config.yaml
lr_router: 0.000279
tie_word_embeddings: "early"
max_grad_norm: 1.0
Below are experts of layer 5 (counted from 0) of a mixture-of-experts language model. Rows are named router (the router's row for the expert), up (a neuron's input weights, with its number), down (a neuron's output weights, with its number) and show model dimensions 288-383. Each number is 128 + 24 x the weight over its row's rms, rounded and kept within 0 to 255. Numbers have three digits each.
After each expert's rows: "gets" lists some tokens that make up at least twice as much of what it gets as of all text; "comes before" lists some tokens at least twice as common just after its tokens as in all text. This comes from a sample of Wikipedia text that the model never trained on. Tokens count by the router's weight.

# expert 9
router:111174121176150108134082115132108135170150091141082128109091141178124102128110108125120146110138109122148153124124121157137102120125084120102109148089097093113110180126113156124137180118151160125093126116109131148108168157124151140122077096107108107109149118128147112140169152133127129162
up29:113137109140088115143117100122109154134139117120151116125106131193145099110128133098067138113136127138143154141103111116102127081164134130091152162166165099139152092120134077139144143132114103120122160169129127129125100131131173140126130177138108151149112107143105124139138151126114121158
down29:117149108156178117100097102136101149118109151119141144147111125127120107071117192109112124096146103117138114168146113122113130117124127121091174167129157141160114132119131105171107144149138163115123118137077136138132115171131100140122131119112120139115134149090134138141110122112125141152
up30:096152094104108142138127134141117133145114114090121138149115092120132061120137153133116103106168100125115110130126094149127088136113083159132136136120106104145168144130122131124127128168135150132142101113139122173105131153112095121099153106117160144103091132176083107136117168122145099135
down30:125137172055148113130083092118137080103149167098158146133129154134123166117123132111141131079133117109118124083142176143118118157124110150135123141111123114117152089120121187106159160069126139151119176148126136131174139149131138146150122109093159158113173120107139136080114125144123152149
up31:101166126132136173117123134122123124118128117096100092132133161120140106127120154130176133114106109168146144151084151112147129142153138120162080133100114149159159142100145160105142104116162149093127125103145064144090090135122098147139155088170117138131144093111089107117160122152126129086
down31:155168063142188107090113120105173110126135128172097182123138136096117056107135131172122110127055105098128122151132124174114140154134107125136119142153135130147148170160139135139141131086153112119115166132125129113183118154136151155125097106130164122108100184129064169129109130144117152156
up32:131174131122115164097135159117150115121108123111104101114098134122145138151176165100132100143091149122136139119088082121128114113134111093108093115111140124128136123145122114145108155109159097091190142096104097130113139104132157137137135120183129121151151132160136147121121139134120117122
down32:152108113123119113133146138123161119108132124125119132115155151104097134115104173108084153125124114125112136117139109110122102115120128154162112121131114123084125122104168122138166123169138107165089132145136124126110117122132160143156142124117095106117200145159147106114142100140122103156
up33:119180125138163123139106111120139124091136113131114108109128140088110135118139122117149135146134151125060171152144139153142120121089159149117113105143125119154131136143116126102142109160127143118103146130143139089096069135113154137136170144112103150101131142091141091089178136142125074086
down33:123100153090081138147096167148135102105078156158127155132127127126130107115166111127135113140141126133155146131125154127103125087119151154097108105157135140142101117133106128127169112121127153161141140158145109146104165132071164160134122165130147164127143100154133149119104133073120134150
up34:077118110100112130137131129157090156146173092113123142092135116140136128136116146099146110140113073093119148148148123127144121110113120141103107117135121120143117103122136081083143094157124151155168151144136105133143120136122146162117151135101120141137125113117179171182116156131083090099
down34:084123085121144154107142126144105113132126156130139116164140164122116128116163153155096111124150131122094149119150175136126143104131126124103093124129094099111082158129138116092122127117161120152072118092093154170115118098086181144109127140150137079080110154118145138097168167104146116110
up35:093116122147129125082079128124121119111144090151149136157088169123126130119116101114153134165117124144127149131156133124128126133139099155105077115149110139100119102115106100148101143157104096111097163170115176160132135158108112149095127089127111129137142175176143124144169112164169093107
down35:142076142029111105164096139115127161144164119095093117130127100176157185148098092163090136130126116137110128135122107116158124179149135106150136137119148105135131123140137111129139130148161135147102148128147165095122145111166127124143107092119144152124168145096130116168138085128118120117
up36:142125132112112101149135146119137122123145168106128108190086169124131135129116198093171093175065097100133151147111125150137144091153062146122129135099132125154077153113121144091123100149161139127151140108126173139127145136094138139131106127153114108130116103112076080131115149155136082101
down36:134097109127130110091096094115120123150147107148097125133113111123102119143150137113102103088142128148128125149125121122110160151130134148088094113129152147124081103130087122109143108162119114124108135165122134107107137150125129135140118090139147153149107182119111124174119152097134105129
up37:112092119161087127169094129131134112143152110139137128120106051134140123091119088116127118124126136111127131167131086157112123053143174110115095164122107153154133094170104107090109122104121123183190163145143142156119119141137125123136145132136142137148136147100134135124141143097137143131
down37:068154093146154131123142151128133141100073140126167108139126105164113097159103138133150154140059173171093104106146114082134126096104104129133147113154153103128099150154169143127122188149128094121098122130116139088159095145124149143106121145138133136124139163141104160102139158102107173151
gets: ":", " 1", " 2", " 0", " 3", " 4"
comes before: " |", "–", ".", ",", "th", ";"

# expert 3
router:098103095146131093133119109126075095181147103145106083082101129140096098134129120135139127085141103106151153140103111128149107124163099099094114133092106095084152136142138140114142206131093150139112115165126148126114147141094139165130111109118113105097121178108130133104148123153091145147
up38:128103126146116103147123127083101150151152124114157159104090155151094154130108114145129136099101115119104115078118163150113076092152100100144089090100168110118128140151149123163101148139131151147146112162130123123140171149111140127080136092151097129119130102105126119107142135147120097131
down38:158129145122181146167121146122133147106110138113118129176109114105112148116169136131151158125096122116122125136142096120157136120114169135150118107151149127133163117107160122125109159106125113092121105080072147105186122111159134120121081166103142078112143125108180151134076095108134138141
up39:057096115164126155111161119109121125130098110142110160164090136099112124139108101103096106145114141137185130155124104114119133163146176110123163087108156122130142099123166124158162197103096112138073125128132119065123087129128155137143132157131172100105106157141125116135158135115111084161
down39:122145112115108113131164130147103111120140169101123130091122106187112100176120124113117134132126127147177125119146169166137176065094119132139164087090116149129131136141110091123135125160136160147134138157094136103127126147149099098166122084193129122123142122114100144120147160148105138120
up40:119136114115129104111092141170147110139118149143092077146099143156133091131119139138131133115162127141128080105082100083162112169132121134118104102140122123143141110153107082132135105146087114174115167116116137144111105152130111110135145090130147148133152137146107143097134157137097092121
down40:092119114122106159160140144119139114099103201127157112112112132146153098129126098126141159136144104159113135068134171156140120115146194167110144117136129113130153131145101120131110139103146127150151144136136101138151165137138140153103118138106135097177124136137149120130115106132168198114
up41:159150140113125119128113087109131137134130176162140113121129113102141071165149102145141160105155134111092143144138174126118127137111103148133117111137121113111138103164147151129074138139144150114146133107143125138108115154106159117143141118137095131121137149090092129127105117104140115061
down41:115107120115117171136152174156097129128134140153119135110117138173089120083145121151108118140145137110097113131093119100140138103120117144136128117109085124129141125103148099139139111112133123151150125110145176111147134107137125115145135165134138151161120165167143127128122122104138145163
up42:154173117135110148094132140137102134175116136125164123137133187118139157142121109156184125156099143114105136142146110138152109144154107098126111143124105129105159086090106108157111142166129181132134134146145131152122162122133070137118144132082125134103156102137121147132131136119158139108
down42:135120130125144085154129111148148135134156137149167140142150115146112129115138119099093163141099165109118089109158069134151117172131133156123122075145107097123115114127149146163114131135133155159091113103093110145096126120134061132130108124153145121084159156169109101092098134105153125164
up43:144114114144182104181169124103137135124134162119122102074158139131083138108133094132133144143115129122074127136140115160085167157179105159082098170087146130171140170139120147089143116106132100165082101114129147157124143142110143122098119142130121107096078125114130146091151133127124114111
down43:121159132115142126140133123105111115125110144108174160109127154132119105111182106171112103107110145128105097120134123111160142153109136075093145108148133157128107147093152162125143155176107128125113138118147154125135140141112132153136145173072161139117085120091124133119149125071106122131
up44:144123108130123136103153112095150110150105105123141117132096111108137114145104149137124144112112122132139191099139152100064179125136137122150107120161125131144165122117112122174125138137125104109153157110112114155084118159081114114095116118112148177106178157094050150110117132156138125121
down44:115143110165140110091165157109135151133116138157074127132136179110117107112123118089176127121108162116078127102113137077103133108160148117155102123141124132097170089113147137097176170116124131153132129123130104096156105128138125120114140121142148130077125103148135143118166185130139087109
up45:152120124105132150116089100129117117172120110129161130120133163139133121180092078115166163140074132136132121104109161135122115137140122169098103170142103128095154155135151114143157137131117112159125155129113145111115103118136133157130167144189120123136099119167135163063126138090096169155
down45:126114151132099103136140107137152133133136118164143149147168126180094155142154088104135141157100173113135108166080150148106129137082134107079149113169136092090121131135159146126129130095082166138108126122129102107135105169157136164119128137144132118078167102137134138135129119130131121153
up46:128154111142142162076144126103110145090107146163122138160137133149143139124123146142123120138105183131121102123106088104119122113098145119136117112140116153132169153109144149144124166134151111148146137146110106123140116164140144167122158195146073117132137138156134143131140193079137132131
down46:132129127067078156119138149152125182146121129151144152078134108149112137123136147107115153136122127108079118153131086101121177137123060117128127152127145122168123160073117118150142139092187153129127089147109152133120146117126089140090150097123127088117097193096178187110119140118098116133
gets: ".", " C", " B", " R", " c", " p"
comes before: "\n", " The", " He", " In", " It", "S"

# expert 6
router:089124102157140131145119128129115119185148123135136133105140123135120089141155093144156111130167114096158108137093123135115080123108086136115122168118102096105156190145105166133151151111119186102125095099147172143120079137138134176130125134120122106126125145134104115125169149104128139140
up29:178090158128098131135178135097110134133068163148118108156132148112144114124090093131137083129113104141144143129161133140158106137105141093123121154109107128137107106141121163143069157098153113122174123108169118145118131178158139061105101107158149141142118113110159119121171125105118103148
down29:151150123193145132154125145151097109157080132134095176111145135099119123122113130145156140135108141141123111111110156119136114125088092126085142144103118117129114157080145103146122144136151140109114142136157122104125162154189165094070085135113103142126135140093124120102183153121072141160
up30:149111139122142107129128133101132127146108117136123162111158125116127133105127120072136088168129150121127131116109110143108165126128130159095102136109099132149113158102128157120121112140141153109137180143126148134099185115158118103124105158134117151153125136100145121150126097115094172113
down30:123161108172094114127147111135144172106116163127165083105116118129139125142136143096132168129177113139116165146143094123155138146158145104134147153165077141111124172155127120125090123152165170116103141154165133158098124173140105090150125123156103129105142096097145172131110146164111147120
up31:157171171141140090159142114156113150126097130108114127134142120162122156117121125145132120173128135107078096111118107152117131107118108115118124143131130087170113100099154135113164152162122139167152132120128128163126090153130138101115126094175121100100133150110117168117131126141134135099
down31:127135131088137113176142098131137104085128142152141147077076157154084102140141135088156112112127118111144122128121151102160122149139120097101146166119092125135140163125174131130105104146118122106134141169125111127131166105156126145153103113074115115115115123125141135117184129113172132123
up32:107163103088109110069152091089131134105154138149120082101138119146150090140139100105170104120096135117119142152158125122133129148158081163133144132149130114139107112143128149108123170114105100124121142134103095132063158121159145164157161156080136131115159121121108110146090160134182159123
down32:092108113115120158071129107122161146124169126147107128156134143128124122117087106122087151115121111151133107113139133107103158177100140131157085183108087094145075144141147130104149135122148172136128130106120118148177105135063141145113108149101147110151135165136097111125151151119160089109
up33:092140105110123162123077127166110088147110127068087143118098121158122143120100174109115094167096138148123098141089135124084131134110156123123131147142114151104097127136112119109178152110088128160127112129114168128110145112092127073150145154115107100111121084122119095129130105103149122163
down33:125150114125160178104105089157131113114150123124104119138125065111062121085138130115132142166081133131080149129153107128096144131160149124165129126091135113150145144124118124124112148138113154138082105156120195089072146129158103141121128115121138121139094153110114121113118137125125079163
up34:155116111148117104085125118106149156098140096131142098132132152137161145129104112173133137133130150097136118109104122117174161145115107122105132076123136112103191140081155122133135147150138117125106143154121162097096084149141132140152091103121166153138127090177150110135133143102115127135
down34:141111115114094176109139108065145089161149134104129120121115116096140125150111136117132159092126108125140147141100118115111119150126130156137114181126098142123159110102105146149180111094130100120093153080163123132151200088130109103100191122116147120139125153178106098132132100098122103127
up35:184106139108128137083109111144125090124104109136137136108113141148138137150166115119193126144137129097136126121098138089164153082128117103135113137182145088115164103147079138103167167102091129162133117080162128146161156143120113145150101162139101110110136129145060106142109140126118091120
down35:078114114096153142122121149176148168138176137138122137094155157095139083138162134100154134109166195107095076148107152098104094142103141147128169135143151167055075091145154139134119128179126102134117087159152111132116087085089120114140117142086096138099099167129126138133145117108136124134
up36:132135147140073117127129120100117131150133129107125097118153175146115110098182114183135120162093111163119156114102096105135116086144145120192138126126114122113138144152087118135118156121140143120089128156108120118151134145100172096175128110123146138119103119136148123114136161107128123136
down36:109105113108160157161112141074116124139151146143130124129165126149162168166162129108174099111147152151098153140115124107129134121120094141131111138082106153093132157097104136143139144160104124136130117134179132123114156100137141160142104135153137130108090133085149148105092113145109137146
up37:143135169139141164148128109135123140076154124108160101158133130122124119114141133168141171112145132133111125138136129098138138068151173089125158161139168117066149163122124119124132138098126129120127147091085134129120098139142112124136093137123145119147169141152167146165107131117103070121
down37:159089099149118126112134157108141154110090165143102120120112132110165132125123154132195144135138165105128157122099110136146137116099148119142089131156137126112141148129124097095118136132166129104117122147142120102135093126159132128138117167134154099153132092103144106133120144128154135111
gets: " (", "-", "–", "/", "1", "2"
comes before: " |", "1", ")", "2", "0", "3"

# expert 2
router:053107106136126111149139120125132125186144110144118120127107177103107097176132079134120115135147096110130153137125152161111128101107093110109158156113101114066138145145109163148172165151161147096154136140144156103118122157129146154157082116132087139126115145098121133113141124110105137144
up7:148172130149156119130123151139090080171175111104105150120087086121126146146110120098124127126182092132113114148124162145150135104098100110134175113117099136133127136120112098109186117112119114146142127145147118104113130153152178077121133158172131111110136143119126150118119169123158134133
down7:101091117140146115138089154148074138116133136127158153125125118098115150112099072138122101160123127112120129102141101094097132103109140172122099103128130170146166103136118123108134143177147139089138140134125101111134171131133161091133143097134126134160083142134110119085143141093081114153
up8:091151133150105095140082126086112132127133127142170142145173118086119120102148118102131130081100101110172108101128142117157167085162113116119094140129110081117090071145099124145124115090101167158109161136121106086085079119130107167196143112119090133107121136114154144164124127135121112111
down8:118099144147133113136100116189169149130117149169088119126130117179128137106115078102126160127116133086141126130157147102115105115109129168098124132106120083142075125128115125104122107145102128141131130101134158131121156146155118138170102117161110148178078132114143095151125095129159130145
up9:126132114071136090089126110127134078134130109155143175110111117099187075106108156151103099116156116126131136105076082144126163145108079179172109106052120094091115109115112128115151140146106115119153127169104143101106149107127133158133153085103137154103176121130120124149146123131187127164
down9:067136099144118083125157154172073117147096112143085102126121123101118110117105138150126143107138114124166138114119103116113113136132172118132082147087142078160122119128181122098138133097090114145116076115092121095100123134159112117134112114138135167139112070110149107141119180152169133114
up10:063117148113117138142179099128114124157121131168157186108090162109139136120153143108117175126116188107122072148145136095154177128168136111100125107110137140129108171157139137146116104162116124121168115117076154092149161150126127108140123164095156124131123114086167104155114116085148101090
down10:150097160105131167102088117126157140142126111113168169146128152155110119146114121134168120128114116136148151131140160095175128117125124139160153139139094115128105115130110157159150146159134175119111134145118110128148146158108126126138097142150111114118141093091130150156099132112200170103
up11:111107085127112119111155121125113126144152131134133132154095148130087115188116125134134147154136148066117132116070122137128110131086135128127130136122109133113128130128116175128174139171149154128144098162114170114099135159122178109158093117112063115142126166092130119128133151116110165115
down11:137126110168116118123209153154118122133110140154116070115088077127116097098107116126134112139163128098095132166137135127140098166090114129129120140134085134127130132123128128151115148168146127136129109101108133130148143170119136132146070163128118173107183140099151117118103125111129143074
up12:125101137122132139137125135100099119116148084144077116147092125111135079131104150151127121105158114090111081154117102120139146117159119154093167142090134150119124107140099152102144087102165139061090150142147127077085140138150117148157171140099163143102130136100104126117139110146146100129
down12:150096113166140085121126103101129163127087143092149128165103159095106098135111143157091121125123129126111081144129131103126135130092137142097162125133121123161156162155081128107122111154115122131131109090169097084117102153146117111101144103129147132097142129143113105123144106152097113149
up13:150130111094138113154136176138154116103154173134148169113124129115108171142151099112159136091133107122099181082097089095140124099118127105130120115107106088131152108134175123110115084102132176113100091127164126106093130196100162123149173154080135107110151122132104161111116132165118154123
down13:129100135149132152163099074136118140139131137126114116128131122133122088083113128092127088135135117161125094148148151126096150131126084149136121114141159104136153167158119067118123113120110154129098169117156144155101108161122152117116151080123149169124123136179108122119116131110161123163
up14:183082112111090146124132110108112124115124119135127151139175125086106111128115137149098112160109133132125131162178129158128165143127142153124130141079060138114127132161106122173098140150104128152152142117099132172128116112133091121156108128139109122139112113124165124101133100100102116141
down14:119124139148142132136119120126128154125123108120101123149105148117102127133071149113134104147112108132097105111118106130111185137149127156167118133101135156140112164115120107142100154081079101106127136098127113190110151147082136106128143095162086145109129127177118145123134124111110131125
up15:113141119146155087099154114133100076142161113120109119117111150108126108145152166134104144172117141126124134134142107154120157095140138155145114114119108126101108158130135122182143148104160109107147166119139150152120137166170118151126126121151171152130132142131132118137119141146116155126
down15:160135129117129188144095100086139141131110110144161095128169118107158139124113108136131093139152125124158160110153138089150127154120093091179157155111121138137119126134113139082143110121131107121103152146133144140133112090136141120127118120094162127059131095109161124129098127151122121110
gets: " |", " K", " S", " N", " U", " L"
comes before: "\n", " ", " 0", " 1", " 2", " 3"

# expert 4
router:055145113128136113163122109141089124167151125125124131118108123120105111120140150152160100143124111083154111134097135124126100150132095124118136165111114117082111148173110136122136147136130161094156142157125152137114135145161144167160137135101140114110104130138119105111183123128106111157
up7:129140108137149132125116085136160126173108139104147107142136136104143110115148132139126132120116110132093135161142145157107116107127104139116105106130111115155105124124089139140136109106113174189123126114177158170127105148158123178098117081133074124139169112100103112125124104103124139154
down7:100135144100144077189137089109113122089143114135089153139126151117117128147142107129159134134136106167157102139129147115129158099114117108134139155140157107162152109179142130117121162102160143123096098108170160113121154129122112118089119108130113122110150130183157121133139111142129161123
up8:101151097160118089135105136135095122142123132159119136150131133109138100139116144153097161094100131133100104126135183127137159170123088158154132100123104123086113145123077094163111132128174175114137138159131131122114129118111122124175123121124139154120113121170103097133093093160160102143
down8:120130140118118198109190142140156147150108140218136137146131122124116134130135154087123096148191137132140134100183145098125075126107107130110105107144134109102133105128131143106161142129120123112165128164174100113093121095098179094150123157082095133168172134112113164095121110137126144119
up9:108098073137134144147088120134136087135137142140129118134158140120151154147102079118145114168131122099127188115093146123100091122103136124124182161091084121105135123100079121130134123173118155106119144169168106163167078144132126144124114089105097164119159162181113165102141164128134119129
down9:083157137129126115129119086122184158159135134104168114134125176105120130131119138151159119086127169097118135144140133136069156108083106123117151108157149149128148122093171125091086143105130096125115115099112141144158123132137148101105120136125150126147176160092141083137168136118109163106
up10:136135151095156140079152119097132104092146136114103121082173148129177139167079147120142118146138089124118091144120170162106122134128121131144172109117132120056131157128127170117122123096148124113144106132134134131097133123125100146147138175081135101133138143118105128131091114115139157137
down10:164120125110127118154155184150080125127132134153120109168109123142138122143139118093097194123158121120204118101122094135167123094151119124111146106132147138121125136120114101109130130137124167090138100145121108115086114116126164126162154155139143127137139119161132122140083120147152131116
up11:108162076150113102107077144104122135144108128089114112099134127144079124156105132163137103093131094164123161161125141124144138115117124137077122137155197136133109119133115162115185107102131128138100145152102132157094120136114142130143136167133103159134118133128089144131155054162130127121
down11:123134091141113179144166135092153186137111114122127161086109140091149165142128129140109103130174127136113100113135123115114126123135145154132133139124147132117105150134135142082140091157133152086143120123189083135123128127116124079131130165117150121132110181103152109119113104096121143156
up12:117119135183103110120117114123087124147096103101126128155103107107135137059157109137120108116108140128139107077122143122131107101134160125109112136102147167100092146133159122121130178133159147110132129111096110149137141144110115098103080092125182135098132164126106143122127123130159150151
down12:113127183146116155158114140127137148100137090110085119104138132132129174073138134117122158083147154111116137153163120147143156133136142130100170090146087140136161129073141089104171076145158122082111120145153096103087139105113094124128136105146127138096125093172143128117174116120107130119
up13:091178131135094107143130137104127102156091133090141147106123147162127129133113081131147126123184129106132135121133143157127163114122111128110141147104098132120086160126186114104124112128125115121147144110131164127122160132113108149073154130113160124132128154157150164119146128119154141143
down13:102112128085163093167156159134110124128125118169179155153175139132153111142159101131125102148122131095099097173174152139106155132121150130163083118110137095082139114127153147139102148130096114095167150108121176126116132126122084151128142137100151105113127144105090088147144123155132131146
up14:136110136151122130128120117109110122130167118130120150170156129144109115102137118136122149149106179103110127097106083143094097103170183058148097140101155122135103162142117141149147139130117152142124101128127117160118172098122160134162146156100166109118133170098128090143121099124125117164
down14:157139116124141120166134118159123151098124134126127131115102131136091120134125137089095169151124158120154133126119159115151150093106140162139130128105139129096173099117138126168130138152134088117119096128131158108099089146130128138110128146169090072125101139141120086149134162138109120119
up15:115117128127143143126112158142113098097113138126146156123135120102155165175133118094114157123115140112132149119118120131132119141147103163159121136094120122074115108077083127147122099124127109089122112136095140128087128104094118110176159134106119162131097155101137158127116135148140099147
down15:088136101095134110109132181124103125162100123165147147130106114163091080110118134148163128114176113121106146102112084172134100109130114122170123130137096094138136129167105172117130148111126124154155135124156141142115076151152102163142092110126147124155101129131111121119109130119103132148
gets: "\n", "==", " \"", "===", "'", " ="
comes before: "\n", "|", "-", "==", "The", "==="

# expert 13
router:065113125149139089134116114144111141171135111115109098109070147158099114135141099148142114141116088097169121153109140124108086124169104128114107128106116129115114145148100135122127181133099195122110123141119187139130110144156161163180113094103110150091106138111121119130152111109129143116
up7:145093142167125094144127137147117082157138127136084096152131124148139148087144136091159084152130108146148098119123116099115143157111117128086150102136123138097111083123107111121077138136149099139135141151145101151141123132136115103114107096128111136172123137153131122133139064132152115135
down7:138140114107148130138106141181156186129123121109143121113140101099127139126137114084162150122133127129130132129099152128125151125153169120190128123121124127177166135125129101087141130105148163100137101068079128069117135112160126154134143109161143149135144128166176107140154137138135105146
up8:177094135106148043125103067158116171127103116144160145134084150141158125133122121154106136106114164120102157111156147130101123102136107133134092109109128062147157159159122101127130099133127135146072175112183108128145164132125098077118141111139145118109132126109102105092166124117139134125
down8:169139100157182152083155127109106157154110120163120142123160121162125127136127122122131084080151093128122116090122142161141114117118087108160134153143144120156111165091127146141135114155148166089147180137103138140149115076105126119121157193122143109147134136122115106110173100105139125110
up9:129130126136107107131111123139181127100157137153142094117111132162101132153081154115121105129117092108118094121168134155105108126167117096149195125127148123085166108131103132168134113138109147157134097132132155082136109135115119143110122130101140149142099126141116185065154144111126137168
down9:153149110125119154128157137118154139101126143079104137116126146100156123149161120138138098119129142104132145181164130119129147117096120129106142127120154113129167094107133162114158108078145090119129122133099127131138085125102131102133084126125111159110130140151151155140168111154191123118
up10:137129108115150087129083137160125106171119115146172127151146118142083139101101090152128110136170109155118090163099115122136128135120143138102112157149126131139081174163126115067160138139148119099141122130108073153079147107172124155119132120184141136161126111135154174144122098156116146099
down10:089128118115152117111107128122134145119168099109142161134109096108179119121104108148076112095092156111089133131134140171086114141159163110164133092136107142153138143138103105100170144146138158147162126110137142156165129141169152116113107141147134141167107147106105135166109116155122067086
up11:150160176135157138147131109143127110129138132134129102121149157167146162120129123107149088131159113140128084124132108126117128104115133119119124145141137154138137104165153088134121146131125140129097155101187154150122110120140118146155137124131118154142115117146110146139108125130129148112
down11:123108149141141117139118164188110158154147121153180109122096158117127145127095092106098117101136115144135067085167167108125105065113117133170126134133158110148158115137120143140131102169154163153141102122125140090149114130099126140152122131113127162145110138138145124133100097154157125104
up12:116132084130103133125137119152143152136130136138136120149162108136096145133073153129108070106104165144147119148074149170168123148136135140107113192135146161098151141128114115143070087074134153133127112173125120120143121139111097156145089091148145151127166163149136098129164096132127077124
down12:135121107126135149124129155135164156171163152113134153150147098139098065135115110152160136188126151160098109141060079118158125175127121082136125140175161103145127109116122170094137174094070109155105060132133123121122154124145136142144127135135126140097141153121128085130102117104103155146
up13:170105103112105180131101065149133132121122120104094141117134140108146108124124115163110093144091094107140062101145119123159128138144136152141121070145131108115098135101140151134120151131147147139109125138138179142143158130141119114142081141121138147167123142109103114134109162128091124171
down13:095114118113147146141154119105100113104107124161106116148139119153097143146182105151129111078159109123091060123161084119125082132100131140116149138143130127179151176118124123115083107152121149090099093151150148124146120102116147147109145164163139117133148160109153125114124114131106120104
up14:132117151113191143108107066133093116122142107137125131131135090157131120167154082141147165152195095132104105111157130125138132108129158135124111103153113098127095154148126120120154140123147088116149097133130152143128119154119149139089097126125166080105190115141122129120086127121127141133
down14:135146111138095144179106108103141146127125142143124135132142156125141105119131115167151129146173147103080122137119122123136120146129172131121121152104129154150136108116119061100183152129105149091117110113130172149123078146154111109103143145119101131173148087092141106095090129071131070121
up15:154084106101153113137133096139128140171139167134144084131145129138155157107153113161149092129085123114104135150166147111144126145123132187119123139094134164117118140116170135115137125117114093132133121136111113134102125128157102109139123115100109141104108140109140101142130108109134109181
down15:152151170137108155099119135132155098085077088162125095110121145109117140158118142113140133151105137171132161080163173126149130098147071129113104116126115093160124125103138148090120149104143148147127187154105136140133089156178163139102098132082120186176130114133127186109110153144137161081
gets: " in", " of", " to", " on", " for", " from"
comes before: " the", " a", " his", " their", " its", " this"

# expert 10
router:098100102113115124157118095097077115175154133152121146119098143114102105151149105132134112149143129092123102138132142140133114122119098111149123151131146111100146175126116143095161135140142123100142131114117168166168161174145116138161104104098103129128156137120133118091151113122143152133
up9:169174078124111121176151104129101167109140150092096094098176152106133172152108160132148114132119148128107123113143131175149119111185102159151102097109170117147133133116102109184135106121121168137125145120120105157077158187150104143158125105145107161121145153142113089129147094129137179084
down9:116128121144149120155140164140117110125166107121130132177120127095142147161117108120126146116108132082102167071124127168108128092140138104111128138127180169095126172156087140133188113150102121177188122110131111121118095152103156081129159125108111107145095155096086139152115103138141136133
up10:100142187108138094118128114112108103142141087107093102106116139133117147157127136116132084129096120110105073138187102113081094111085155095174113165115142139148128128134128145142127111160109134108095080164121161172152066126124086135139109111151126122153115137113166117142125136066125154181
down10:137118175164134155110136142121135097147139155135145145101156113158154123146148104093107157134101136162122188120135114091096129131119092124119146116136150114136090195152157146121139089123116104173076098159139112098059113129145098094154173107121145181091120124144139114160135141111126122135
up11:142127140119086077149148123112140124132190134114135144106123126086106127142140109176122116125117082149120162125153141098087088143137145136156131134099150152110161117132136095140129092078114129099104158091122119151145138112155120112103088104153113130093150141112121117173143122108129165140
down11:140124146180127086110115143138122117133113111125156114138121127152151131143138133142064127118146139129143191161140159140137092105108139126171146111150094123112136115084151142152106105128113131154102150121156124135115131120104168113113123135124127125135093159074199162175170151122110112137
up12:154118157098163156144109134127105097140168131145072083144120122109150074108108152159068087143134093128143131122154123137142135145122143120087118141106110147122050099085077151137078151139147116106135156127132111139166151163129117128080123117126093116110154121134102106107143105120168097124
down12:126072109161138142113124116160138145139121102123143118085142116121124132148142132129173141163133126121163123144167121122148085139094110185114140138130124102112136136181151130112099132102163153094112135114111132095128130129118124113079137127140150160128105165108101123111127141121111129156
up13:140124142138102105152189093123168127154183100125098100109092160134111124137126153119132095127147160140095118140123138180102109107141124116183147115139147113130101146149104166084135118118155136144125133093120116118123091137146128145131130141153113172126151126156184166101116147128092137111
down13:173118116120121097118153138131169143146131157138087101159123137176161124105159154119139143128121138136145135110120117081103098156126136140114133171127148145120135107105134110157101126129180149114136110133089152102138089114135176104133123136079081126154134160148121140175155155114100117121
up14:105094153147093131140124127086099127134146121116122114139149095111127155144125107133131147124152107108138142145114156109074111144121141172110146154166099150110132121121095105130162127141120119113108127145134090114095076152111135114123104166145084142122099137117120138122122142121132172188
down14:160158131113109136134109101092115091121130188134136144133118154098131135136120110096107141141108097105129138062087144122163119069146134095097133110114102128113119140163134134130168082117124137137126111132187148208110142148118154121111132120117126116076120097109122133117155087139120091134
up15:135120121168156093104120094149155139129120089104117144112126089152127103077120143113116110093151127100136132115165117130109140091149128134157099119124140117127132098156131079151124124075114143076142172172111101118132096121171128114098089132110106123185137140141150163128159099153126140109
down15:147138131138109129149110127165137107118098159061113117102105136098138147139137119114130135226099162114178156143124090144146115166101136121127121143127078116136083158157123095180142136137147117127131134095130135100109163134108148107151134123118079144154107110131176172139153119079144118181
up16:075152153078125097137097076144104147143127166116104117112138100105129088137091139127123147157118153102139119117131110079136140154164064107130132090141152101120111123115118105122158086111137130140143129124079113131138106084157170098114135106137142116098125128127182127123119128117127105124
down16:140104094142082109136147135114118139095124142165143107115166158094047155158140099158130105141098154156176173111091132112134150196147152158093140156118127132104157122118158119134149141150154107137110092155129140104146138099134153160109143133171097128129115128117070135105138160121112135162
up17:125103117132135185132122150129158097141145144180146129170147122118128116103119088104167122110126093096094128142137148115153111092171125110121134124146123157132124136091068104137126122195112135134163141182146128133139129119142096112112116125119131119121096119163122120123152138093166144131
down17:141121095139152170154176080149090122112154132113138164145120134128157145120120137156111104143156150101115104114099143167168159110086127181070098115107155160098087145152143101150140153103124102119058155113120102157140155145136141122158126126133083150118097130148138108094144133120081126097
gets: " ", " at", "|", " Al", " de", " At"
comes before: " |", " ", "o", " de", "a", "i"